Weights of a small mixture-of-experts language model, trained from scratch on English Wikipedia.
Size: 8 layers, width 128, vocabulary 5397, 11.1M parameters.
Experts: 4 picks a token, a softmax router, a shared expert of 64 neurons.
Training: a variant of SOAP for the experts, 448M tokens.
Below are experts of layer 4 (counted from 0) of a mixture-of-experts language model. Rows are named router (the router's row for the expert), gate (a neuron's input weights, with its number), up (a neuron's input weights, with its number), down (a neuron's output weights, with its number) and show model dimensions 0-63. Each number is 200 + 30 x the weight over its row's rms, rounded and kept within 0 to 999.
After each expert's rows: "mostly gets" lists some tokens that are sent to it at least half of the time. This comes from a sample of Wikipedia text that the model never trained on.

# expert 110
router,223,158,154,200,200,189,189,216,252,222,197,205,253,175,221,224,184,143,166,217,212,238,174,178,206,221,178,149,177,195,209,218,200,142,138,180,218,165,238,160,215,170,201,217,215,229,200,173,254,217,208,186,188,159,206,198,194,187,183,145,242,180,209,209
gate0,238,243,221,235,171,290,179,215,255,211,195,156,187,191,225,257,191,237,151,199,198,200,210,237,188,220,254,203,163,197,208,180,141,161,226,203,200,187,204,264,163,205,219,185,186,183,223,198,195,202,162,202,224,187,169,261,174,229,201,184,233,210,252,216
up0,228,157,184,149,224,207,173,194,204,189,228,196,201,194,159,217,208,182,219,195,206,178,248,216,216,174,198,181,172,242,156,167,236,245,173,183,176,235,243,225,231,213,205,208,135,136,176,236,172,154,153,236,171,198,224,169,159,164,200,200,173,157,147,168
down0,208,183,215,228,118,197,194,231,280,220,194,185,163,191,223,204,203,229,185,206,229,189,199,203,229,225,237,232,208,162,193,211,150,180,258,233,295,221,261,170,147,196,219,130,237,227,212,222,200,228,190,195,168,181,219,144,182,198,198,195,140,218,176,237
mostly gets: " music", " Police", " government", " television", " local", " research"

# expert 50
router,202,219,189,181,158,264,239,146,179,160,290,173,219,247,245,222,205,171,214,164,160,213,209,236,237,237,178,175,204,162,228,199,175,194,176,186,216,178,191,228,197,212,207,210,245,203,201,199,206,158,201,151,165,189,212,219,170,147,177,183,190,199,225,260
gate4,197,203,225,211,218,161,204,176,237,220,182,232,212,192,203,212,226,246,191,183,191,215,201,200,183,219,199,205,200,93,214,198,192,147,174,247,218,211,182,183,236,267,143,180,206,183,191,168,174,193,127,209,193,226,148,190,193,204,136,148,209,203,200,232
up4,149,148,200,207,249,155,178,164,205,175,231,248,175,238,171,160,217,232,164,178,157,214,242,201,222,212,159,183,232,180,210,228,219,223,181,185,205,184,160,229,240,182,135,254,217,176,214,218,227,170,201,185,203,188,237,151,218,249,226,204,180,168,177,230
down4,195,212,246,181,193,194,207,211,175,177,206,213,233,219,196,218,211,193,179,223,191,214,243,195,161,276,240,141,274,181,193,207,247,187,117,148,222,169,213,145,168,242,190,130,156,170,208,215,188,196,209,213,152,204,216,206,224,238,226,255,189,173,234,190
mostly gets: " use", "ained", "ured", " allow", " wrote", " gave"

# expert 96
router,231,188,208,226,216,208,212,162,157,210,205,239,136,233,147,256,186,168,174,188,177,193,233,177,170,218,191,190,205,235,158,140,182,199,210,193,221,217,165,214,241,159,193,166,210,192,182,223,207,202,200,208,162,216,237,218,181,174,170,168,165,185,194,220
gate0,156,195,201,140,206,188,181,168,222,154,158,169,205,207,198,183,179,208,173,209,230,204,206,213,136,207,201,201,212,199,267,305,203,201,191,153,243,244,234,232,256,192,197,175,244,234,220,198,189,201,239,221,220,150,177,206,188,173,201,191,202,228,128,248
up0,182,171,176,237,185,191,170,216,176,245,246,264,183,203,177,283,229,169,224,226,183,199,170,225,198,177,221,193,245,128,161,185,231,191,152,214,175,177,230,192,182,209,207,164,205,192,205,191,222,250,156,186,203,186,211,190,210,173,158,155,214,200,206,233
down0,169,212,161,164,197,173,235,205,227,178,215,251,201,139,190,228,266,230,210,238,172,177,220,228,152,217,174,224,215,204,208,169,214,212,189,187,194,249,212,231,158,196,194,221,135,205,225,190,195,233,180,194,216,178,167,210,225,164,180,238,210,194,221,184
mostly gets: " including", " with", " by", " include", " against", " using"

# expert 66
router,223,230,222,152,152,201,193,227,260,242,251,254,141,188,205,230,238,163,194,241,236,180,140,246,176,205,237,245,198,234,176,215,217,192,246,174,246,162,218,212,198,203,213,222,158,161,160,177,237,185,167,192,213,212,252,169,246,280,219,212,212,175,158,184
gate0,170,209,191,165,212,163,188,203,191,200,199,195,185,170,223,204,209,200,227,210,217,209,192,232,213,198,202,213,203,188,197,170,233,185,207,197,151,195,199,209,224,200,184,190,209,205,200,183,188,231,231,138,123,195,217,156,199,242,253,168,226,247,191,183
up0,201,209,138,156,164,192,227,232,240,187,227,178,201,160,182,230,248,235,253,205,181,175,184,233,271,225,218,173,238,217,178,211,204,221,178,230,160,208,182,226,268,186,200,222,187,192,160,217,258,189,133,170,186,239,224,199,196,251,194,237,216,222,250,170
down0,207,167,211,198,235,197,215,167,238,198,210,209,187,153,204,229,198,200,176,180,134,200,230,247,160,166,181,198,175,192,161,169,246,215,200,192,201,237,228,192,209,148,227,184,189,194,157,203,248,181,165,239,210,213,224,189,213,189,185,216,136,193,171,211
mostly gets: " ass", " Mark", " Port", " Turk", " William", " Ter"

# expert 94
router,213,196,273,220,196,184,228,206,159,193,179,184,157,216,192,211,179,218,146,129,249,194,234,186,190,177,176,197,225,232,168,159,191,226,194,205,159,246,217,210,224,161,181,145,226,169,159,247,195,211,178,171,200,202,228,186,217,209,160,214,183,141,197,196
gate0,212,216,217,206,176,213,261,214,217,171,189,207,214,213,285,179,190,214,192,119,240,184,260,235,174,213,202,206,148,215,152,184,242,250,239,218,122,186,181,170,206,183,231,156,174,185,173,196,231,186,223,180,223,199,147,249,168,177,241,234,213,234,229,233
up0,196,180,155,188,233,173,187,230,220,235,252,195,209,166,142,164,253,231,206,198,225,218,158,193,192,179,180,178,229,193,253,198,204,179,164,192,253,164,207,233,211,228,169,266,227,176,229,170,184,173,208,174,204,237,218,160,197,167,182,196,146,239,238,171
down0,138,169,213,201,219,257,171,195,213,190,235,178,177,150,210,183,250,205,164,215,222,223,189,237,210,201,191,174,199,216,162,268,179,215,218,192,150,136,154,216,192,165,198,189,191,237,161,244,256,163,167,206,235,211,149,202,172,192,237,211,217,179,214,202
mostly gets: ");", "),", " including", "):", ".,", " include"

# expert 84
router,172,197,194,242,224,192,200,209,169,216,165,190,202,230,228,224,185,216,172,106,259,220,215,193,216,166,150,171,304,220,257,201,178,223,218,217,213,255,217,230,217,161,192,167,196,170,157,204,189,207,191,184,159,198,217,181,212,198,218,217,184,142,197,184
gate0,156,215,213,204,198,219,210,146,190,187,181,235,246,227,206,228,186,162,186,210,184,237,190,152,197,210,132,221,162,217,186,128,187,199,181,246,183,156,160,177,214,222,216,204,143,222,199,206,227,219,137,158,225,185,190,233,175,232,226,217,133,206,230,225
up0,155,167,162,177,239,179,240,218,201,204,257,175,225,200,186,197,234,235,211,194,226,196,196,208,174,208,205,196,198,159,242,253,224,129,172,226,173,188,211,220,187,210,234,222,206,124,201,233,168,147,217,242,163,193,169,255,264,218,250,193,216,200,200,208
down0,194,163,208,208,192,194,180,196,218,154,213,200,181,191,178,210,181,224,223,211,243,165,166,186,251,182,215,192,220,190,219,185,213,252,175,145,249,187,227,181,200,239,207,165,208,201,252,166,175,232,274,185,181,273,157,174,222,141,206,170,225,186,197,196
mostly gets: ",", " where", "\",", "),", ",\"", ".,"

# expert 90
router,235,171,218,182,203,141,212,158,178,219,228,165,197,154,166,232,213,219,195,247,158,231,239,175,171,198,223,122,218,185,140,166,162,227,187,159,246,200,148,229,198,189,222,228,175,207,266,210,152,249,184,146,166,205,228,179,212,147,194,210,219,237,163,220
gate0,214,171,189,196,216,238,196,243,183,190,210,195,228,198,225,246,253,223,156,178,212,224,253,219,243,128,192,192,208,237,204,201,213,198,223,171,245,241,190,174,192,224,107,247,188,205,199,225,155,227,200,214,180,163,217,252,212,135,240,193,203,171,166,191
up0,203,230,227,187,184,224,212,170,180,184,169,250,194,263,230,153,260,218,184,169,219,233,233,180,178,114,158,199,208,184,221,214,164,208,233,218,214,211,164,122,161,215,271,196,216,199,234,168,244,282,197,211,196,227,183,243,196,180,252,172,226,198,162,200
down0,255,259,234,213,213,227,223,221,212,198,182,212,124,172,178,218,184,237,248,144,170,232,186,202,183,221,218,195,251,211,209,193,212,134,207,185,184,149,201,173,191,194,210,191,250,151,183,225,172,208,209,185,186,199,222,222,184,251,173,222,230,156,165,232
mostly gets: "″N", " Coordinates", " Died", " Website", " Phylum", "Population"

# expert 17
router,204,153,211,222,199,196,148,223,187,239,204,197,256,171,216,204,196,178,193,234,218,233,209,218,189,228,197,237,204,196,163,224,190,197,166,216,185,168,206,204,211,174,201,208,242,192,138,261,216,183,211,204,225,189,181,181,226,204,191,168,126,156,186,210
gate0,140,168,226,222,202,238,180,154,235,176,198,282,170,145,182,210,153,202,173,233,176,159,226,243,200,159,191,268,239,234,184,245,231,238,207,191,166,205,217,197,212,182,235,185,198,180,186,171,206,211,245,200,173,162,184,194,147,235,178,240,173,178,218,219
up0,244,255,153,188,221,183,263,199,212,194,272,174,201,219,175,237,199,166,197,233,223,145,179,122,240,207,199,214,170,239,198,228,207,184,287,222,229,189,196,192,175,177,190,182,238,191,204,199,243,213,251,196,196,218,230,177,178,197,205,137,225,164,211,212
down0,223,201,173,245,243,204,213,280,245,159,199,177,239,192,243,222,186,223,191,269,232,188,180,187,187,212,237,259,153,210,157,185,163,202,237,258,189,194,177,234,209,142,234,202,192,190,206,191,237,202,249,217,176,150,193,195,193,222,232,203,190,197,171,218
mostly gets: " other", " new", " main", " public", " former", " national"

# expert 79
router,197,222,216,159,209,252,222,194,184,166,265,195,197,248,256,194,237,192,204,175,174,208,217,210,245,219,147,218,229,190,156,202,144,160,179,185,186,190,163,215,191,223,219,198,244,183,209,196,193,161,202,165,145,210,182,203,186,202,163,140,236,232,204,239
gate0,162,222,263,167,160,230,213,196,228,200,179,199,222,199,252,224,255,180,209,191,166,245,186,213,157,178,216,222,237,198,205,205,150,192,233,220,252,192,177,235,258,201,203,239,222,170,166,188,215,203,187,219,195,181,152,233,152,180,171,148,196,241,209,180
up0,231,203,209,179,227,268,151,181,150,229,244,190,222,196,216,190,219,249,211,145,140,183,164,223,142,219,210,270,214,166,182,197,213,167,217,183,194,204,187,199,198,246,226,218,175,197,133,204,183,213,199,176,212,201,217,234,185,185,121,135,200,203,251,163
down0,206,245,230,283,186,219,214,187,233,245,215,171,193,224,128,221,209,187,214,207,178,197,256,165,203,196,197,224,137,234,184,222,226,212,190,230,250,147,222,189,141,192,190,202,216,225,245,211,201,227,166,192,196,200,225,197,195,237,186,194,215,241,231,183
mostly gets: " made", " used", " became", " served", " due", " began"

# expert 45
router,217,232,161,182,152,186,165,235,211,214,199,153,230,198,206,197,214,201,242,201,201,195,223,241,211,251,155,274,176,201,182,207,188,222,192,201,158,175,234,139,199,219,174,222,230,191,146,215,190,188,179,190,217,208,185,195,256,237,168,182,208,184,171,208
gate0,187,100,196,184,154,232,163,231,232,184,225,193,256,210,194,228,263,203,202,216,191,160,201,228,209,198,171,197,185,108,171,208,225,158,186,158,214,173,146,221,193,188,220,169,176,174,178,203,205,235,177,236,209,153,188,245,224,218,239,155,199,206,187,198
up0,143,191,211,201,191,176,185,215,174,238,188,176,228,224,202,184,211,140,204,112,247,216,220,180,220,139,208,183,106,181,186,183,181,183,235,201,147,188,216,214,252,192,219,145,217,229,182,172,228,213,233,242,196,200,231,220,239,210,192,203,186,197,245,239
down0,191,185,216,194,227,156,198,174,183,175,213,270,206,224,277,213,202,246,220,165,184,189,201,165,181,198,190,148,199,116,250,171,201,141,188,246,200,207,216,186,227,173,194,191,185,208,185,219,127,237,185,225,182,243,162,226,138,157,202,211,201,133,205,179
mostly gets: " United", " new", " West", " North", " former", " present"

# expert 117
router,185,179,239,222,141,176,199,195,209,210,154,256,199,179,224,221,230,195,213,247,240,259,148,238,171,211,198,184,199,201,171,240,218,213,134,198,215,157,227,206,153,119,240,232,201,203,241,210,204,229,201,196,197,210,174,226,136,154,167,152,232,170,229,219
gate0,201,186,169,166,221,226,192,192,222,219,190,247,166,189,212,200,217,190,166,232,235,217,183,243,172,211,224,180,168,250,199,195,177,170,149,193,205,201,238,173,195,178,191,144,211,234,226,167,203,227,227,213,202,176,148,237,127,184,183,222,135,231,220,210
up0,193,244,174,190,190,160,173,193,256,147,195,264,206,182,215,195,203,169,202,245,209,215,223,161,188,209,218,194,206,189,155,222,180,201,183,188,248,229,232,135,184,188,187,165,171,247,223,248,211,193,225,194,142,213,151,164,148,186,216,207,187,140,221,230
down0,245,177,224,209,156,200,155,143,223,169,215,174,237,234,147,202,194,239,145,167,191,151,240,191,215,196,164,197,230,148,233,195,211,239,146,183,128,223,185,190,196,214,140,220,181,211,223,216,233,194,233,202,241,184,165,176,194,181,220,237,223,171,226,203
mostly gets: " music", " football", " art", " Art", " law", " tra"

# expert 126
router,174,198,254,193,187,182,193,221,203,193,206,195,95,138,239,200,233,199,212,219,230,181,187,234,216,234,208,256,203,235,149,220,184,208,235,167,186,202,211,206,224,177,205,216,205,190,207,167,211,192,241,236,214,216,213,170,186,259,184,210,217,219,192,181
gate0,177,160,216,209,200,180,187,170,258,198,215,197,195,194,140,205,233,203,234,204,132,142,175,202,213,229,170,203,239,164,174,228,204,235,217,166,188,209,163,213,170,241,217,187,223,233,188,255,181,224,200,234,234,228,241,225,184,205,198,223,217,204,169,223
up0,257,172,147,212,197,188,227,186,199,138,164,210,192,186,164,225,215,165,165,225,172,183,229,202,188,268,168,215,220,204,176,256,171,213,189,160,204,232,175,197,144,218,219,221,221,212,190,175,213,195,137,220,200,255,148,197,174,191,179,192,225,206,208,170
down0,219,208,205,176,254,219,201,239,263,255,213,133,216,193,159,200,150,204,214,199,145,202,200,222,193,172,182,216,222,220,191,265,205,183,200,194,221,172,183,218,137,159,159,169,208,266,208,244,208,198,195,198,234,212,228,176,241,246,155,203,234,200,161,204
mostly gets: " Mar", " Car", " San", " Or", " El", " La"